python train.py --n_layer=13 --d_model=128 --n_experts=64 --experts_per_token=4 --d_expert=32 --d_shared_expert=128 --activation="gelu" --moe_layers=[0, 1, 2, 3, 4, 5, 6, 7, 8, 9, 10, 11, 12] --router_score="softmax" --normalize_top_k=true --routed_scale=1.0 --balance_loss=0.0198 --balance_bias=false --router_z_loss=0.0001 --init_std_router=0.021 --lr_router=0.000347 --n_head=2 --n_kv_head=2 --head_dim=64 --vocab_size=2048 --norm="layernorm" --norm_place="pre" --norm_eps=1e-05 --positions="rope" --rope_base=10000.0 --rope_fraction=0.25 --qk_norm=false --attn_scale=0.125 --tie_embeddings=false --parallel_block=true --extras=["capped logits"] --init="normal" --init_std_qkv=0.04 --init_std_o=0.04 --init_std_up=0.04 --init_std_down=0.0 --optimizer="muon_variant" --lr=0.0107 --beta1=0.93 --weight_decay=0.03 --lr_head=0.00731 --grad_clip=1.0 --warmup_steps=200 --schedule="wsd" --decay_fraction=0.906 --decay_shape="exp" --final_lr_fraction=0.0 --batch_tokens=65536 --seq_len=256 --doc_mask=true --train_tokens=317200000 --steps=4841 --dataset="wikipedia_en"
Below are experts of layer 4 (counted from 0) of a mixture-of-experts language model. Rows are named router (the router's row for the expert), down (a neuron's output weights, with its number) and show model dimensions 0-127. Each number is 500 + 40 x the weight over its row's rms, rounded and kept within 0 to 999. Numbers have three digits each.
Before each expert's rows: "comes before" lists some tokens at least twice as common just after its tokens as in all text. This comes from a sample of Wikipedia text that the model never trained on. Tokens count by the router's weight.

# expert 5
comes before: "\n", "-", "|", " The", "==", "The"
router:419502578514520449487504517491485450495474489520496483414478495490537498467439443475492514493586482453429586508524476460488421536483503576455540491604474510486524486470543401442501446518506476466559487529516553564444483518437513481505518509449493494450508495565515467528554501489521561521539476478450451500527510486487513398439492505512601512521525564471513545579508513509480523473512
down0:517541483446540428517527580459452480520495532488408486482527440492454509458526526523516482529506421468475519441595511538468468506454508511515495483396518543543452518538469458485541429491522465489477456516491478490535488566530467541549544475564536566553448520499506514479452554526494512477498543477467552526565500510509442487398554499425509477447517495510500494464523488571583548577478
down1:465475545457529490489515532411497465445548489492461497507479401493535487475448478444475437482472469516466504518443454514483493450514456532520492523571509495566500613461485479463537571531521478525447485450484493510475534459480458506462529553518447513497559560417511440593542473398477509533570543507540528508508564505505518477437530524574500493480509545520460554546544573547479489513511
down2:494467505550499523504468482512476489540488463530552501438483463482522490482480456468478505541538521508541566541440509496504568505410523517472449526450490528505513467479520481537494533509484537426534486500546440528573465453449513505486577407442547444484611536490545576517523500553539449493489508426514473491566507434459454510546464428492539481478427549523545598545442476486504545504462
down3:484592526497504510493482507418410513472515502593437558504533440532440455463536519416510471506446461456521497473537498460519464486501518536447511449569494524477592541429525549555520547504566483477487473530443549500443534577472449467533477512482466513502503501527504598514443471498460518485568518515488456557507466545514460549550481446488499457492565475498479534464540478516559473534451
down4:505504505464539507529484470594515490516518444500423501497504473570454525490475535543526557412560523494473472495510519446496498552433446512561492467544512491460531474460482534473532581488544506444505537440513507545553445499407515451505562501483551596486530513466550400569535539406487514447504457545523540505509468461503452516529516487590470484503476487527453480460509469451448482543495
down5:545474450532567531437561508502459504609494526588508562477488533437524466497489512546461552559424546539486513464466507455497412538532453477496501522549544439479582449536474512577457530474495446519466431486492456514528543521484546477514484563528504487461415515507451487463520486499505458477532505515385545514483512470552508472471470527503432529496531460512450490509522476493491555567547
down6:495484530460499471508493507557452427462556544551509486524487534429439478519473465454565467469549527456441528503507510447391524489473507532547486490515480473461499503503576489471482575507475478513487542475536488460511509472537469439498561530395502556489528566507527516552489553484443482544469494473529550550547476442527512485499513544419495490520545430506528453558534614426561459523476
down7:608563459442499542425479523470515475502480489587430490474518550531479550491491462456428508461439513518469546466488507518489473508515457523602509444464562479490513475521493546459521570507519422490486457489472443483511568518496508487476504482583456500474496502528462521540486412534612456479514460528562496465567474538525511481453509512546513542495403481498520457537527459538554518534480
down8:504485439534478496474555518494580527470619525463514506533504480534456553485488556491464553525501484505415427520541468492502543524537526553451448460493488454507457540497534518522522407511484428538467449460498478470447443504541463489555558449490478472479427427570443526490523506492556586540496476470526551498488446527479546440556531491547463498495550456574535510487489514506429517500545
down9:510535479546452560458479473540623487550492487438553483489500506517518448437463496419537437511470532469456546457554458464541459495609510450487530491538497541535519482471532489459501496507582550537477543536508488493540422455573461481528486526545481522536467497450416512488512513525548542555448503491471459458437545482548509519453500438588491499455498509534518463509494430478460547461491
down10:560512459497514533512468426483537494514503518446521476589493522449446497534539496548539513461515475437555495575471533483475474505434515555422487556538545534459509521447481447487510530445435538474554499482447567546445560488495525514515482565552529520487485517582484499509439459518445519417524474515508514500506481541442411449553534514479547481501449534480502425463433546473509542483589
down11:568544453505489535503502454500523460500553535425482416552491527487516509539507508513540474531496528472507506486388489469558514466492507481494505473540505535521507640458498503497508462493548460445539492536508455451461475485447549543502494452569503488516405589437561541494464540503484439541550498553484450554488459422485520486559441552461466494522476497497456497476482516515548550434570
down12:534515447480523463490531489474495423460519450459460456478427507515515500586508492469523520526508413434473501505532487540512559478422462548440542461529440553532578511526502438569525436484457446526549466440413465510482492535496489466578460564515523552484525486475483546560477583538482528505583497525474539547486461483557542541494497516557513521469474484500469489490455502443563565526484
down13:538514563549472485530529542404470552472450459500487479472586498487482502463495550458487556498456510457542525522527551456556483485476459428516481553597494537556528545535549532499510516504559540519485503462543476560512459400507430544490442429447491506525438502489436501561483433428529457529528533477511489533484499506468544506510474455492458490478514477427454504532497489427575503552554
down14:555611468530445495497519453448574476459534452390528465549524556483532473494544513505471498439477504482482566487474522504511490440436467473529508470495470464489495599476537443536479489482437524490469462506493561485520573500484511510515438510535581499523451525559475500491499506492439497537562473501523436593527473497550511509557524488497523522527462453443505492421556535416556520447502
down15:438508606467503515487529480510457535482447483460510550530517506504541527497520490506514533455498513458533505525483596471503443468574432542504500542532497462536456585483530532495463453473473523429518478429537468484498484531542444513469547500467491486450433480413461498461596475504562562476546423469474527546503479518469491535552467541534447527447534561567468506435569524499508440549471
down16:491499457483474514505564524470421478446435545526520594480534517498533550474469411480519564520513495521533558539475537503546494489447487446484565537467560462539510522546526561510491504445540497499494532504471457510502496562473521506462535526513460490499449517477476463546455502430491461466423497512537580579523524518596515496465562545534444508477448412516477470531419453497484423507426
down17:498522497458439497416501466430500515483525487502454499485473514504478540526439500431458489541502539575526565538497480478563490478535515499477581486547533475543549525493508492473494514475525474481454523463494501515482494494531466503440470522454537453467463462430430523543461505534532522472529558504411505528539495554495568538484465509452578458550454531479524579479519418538574490642431
down18:552503506511531485506558508425486476472455536513398477483461523476456547585531517503436484439576408455473491486504483502504547529487501522481575442546504480487518531506531541556579510485419508465509442491460485488494553508479493392465572512534546472495571492545484491436556505606438544490562491526431497511520507444487563544547537466466485506498490536509469461504471483448509474519511
down19:529529548452496540495476502480544450463545508497442481528446478492512582453538495536446494554491424480494456476448554483499443527486461513525490424545503575468531522503518426536565496497371503507525458402524504517460511590489498471524492514510537482530456457510484529569473571482561543451509498528435470620483548482542516495536497454461514485510502527527454498491466503510596496526479
down20:465480486491522504446498504462543496503527466553499448497450461446403532531440535481519454502549518454442563494467516474616489526529501555571461415583460546494569507485517487482487502485477485526450501508518475458499486498455464455539537540483499474522444425520483514455554567508549533505489505551468517587532462399419534575502504538523564537465509518492519449514546507502553456490455
down21:562425488485456536458518479517504526491487521484428593461443559540539502487536526583536412565498545513483418434498529538513562486478543451457457555452449471475495519545468480526522549470528452483510529483534457564537519574478489523538458500460552464504480554488489465462500521466456560451471493500460390507476526510543474519482540564540533485466512432435543475578478518487471507512502
down22:469561495480485505466544538525499493515486453542503528392473422468484527532534530427474452514481505533472451507423495484529522547425526495505494481511513516501410517492557466589577452452558500542564487437474486472512445539494476455536482540532557501477496515521503594515535476547449559443476536495474519459476520484458549478531444460525532581532522492521474520466515426477621492524519
down23:473376518429436505524486539521544537530514530565566517502452423451470483488532514499491510523502476530590486448496478412510549503519536498502551501401465460453522538459545527503488496474561501513489523569448496489577523492496545533482483428455492432529494468448490541439522534539565500524502530504533496440577511449479427529499459508543445531593514517531532469468493517477488529455469
down24:465514417484459479484523535471512471376488496541565506467474525507555545541482443486548506421471564451519522539478481518493553500525511555543532491539552576511514500472520454444478468474580542543534497484426485473388437468492508533486471452505515470568536539497497464577451495446534494517483444486464520452521494495482467512508411498587550541496505513479501492558505454523581504536472
down25:491526489459533469459511538530533584550473499494420506538471522522554516542456536509459469456444435467494511568578531529474493441483605503551466475507398487524524508531515524496470397478509479549522443454472569474556564494420532435530431511490525534550497542443474479536425515529500513444455489526466503521478512494535503445546522506495520506468465411552457488488482521516572494505517
down26:450549575455527501492475445379458503464510503486499505546499508518474570522418508439451486478487518456516528485429489476493480552452458530510488484461459492550523575532522522488551481451530500538544469488530487484554419577506473436542472604529503512517430559462463567540525471502413519446524490477525509577524497471505524524496466553502502518517557479477467459497523453586523512565456
down27:491468478483508431516425504516409494558440490583579540531581559496519533490539409467492550472467517530545444433529487462466506458561463482432505550482562462534447471500521532498496477466507522560484484480493552474498479448515572487483511504514485497474500526575452504512497555508508551454469487507506558419479517513587499494504423464433579502503498535496535556458501484572451456532482
down28:485528538513511528537557497503513474607564531516467502517510474572510474545546381509467505548556509448465493531526479472421491510484552550528492574501473479500540526498492489510443448486473523538550440523479452496457473518590530546464403444450466434566600502481521469505517464433467435530459546466501484473446550521527480518460481482472483542493449515468479502531521568537464473448484
down29:470480442482541544565450508473459498471486554492480561493571476505463419568475495462534411525500440479456500575511496500487558460515534501460456550452479542507441474543467523511514529520496424517419489523497498544520521441447515473508453549458512564480488481500524543497511528448535558579532505467484541515555517525529509534497465465569441492484495503512486479434551592504540412411565
down30:459575526548481509431519501562514482490547557561464468462446442519470517452526543473507464446495489475534531530506495516522545507531460503504563492498548552491491421460442439474523447500587549437499494545577492511503504500559502467520486520465450440463434548517458497457549536435511462463509462517565476471460453457559582467512525593483505535459484471471482533489496406506542574534532
down31:488550506505481465492528485452487437462526464489495455480521458560533576583456463520549442410438449457556527375566554507498433527489511473489494449466531526570494461529481467522560496535499519496526449495463526538489441558519458550646464562484522489510505475508507478473499531569501456478515501507464505529530445470551563509513480469534491508492443496582502523479498550515490499459469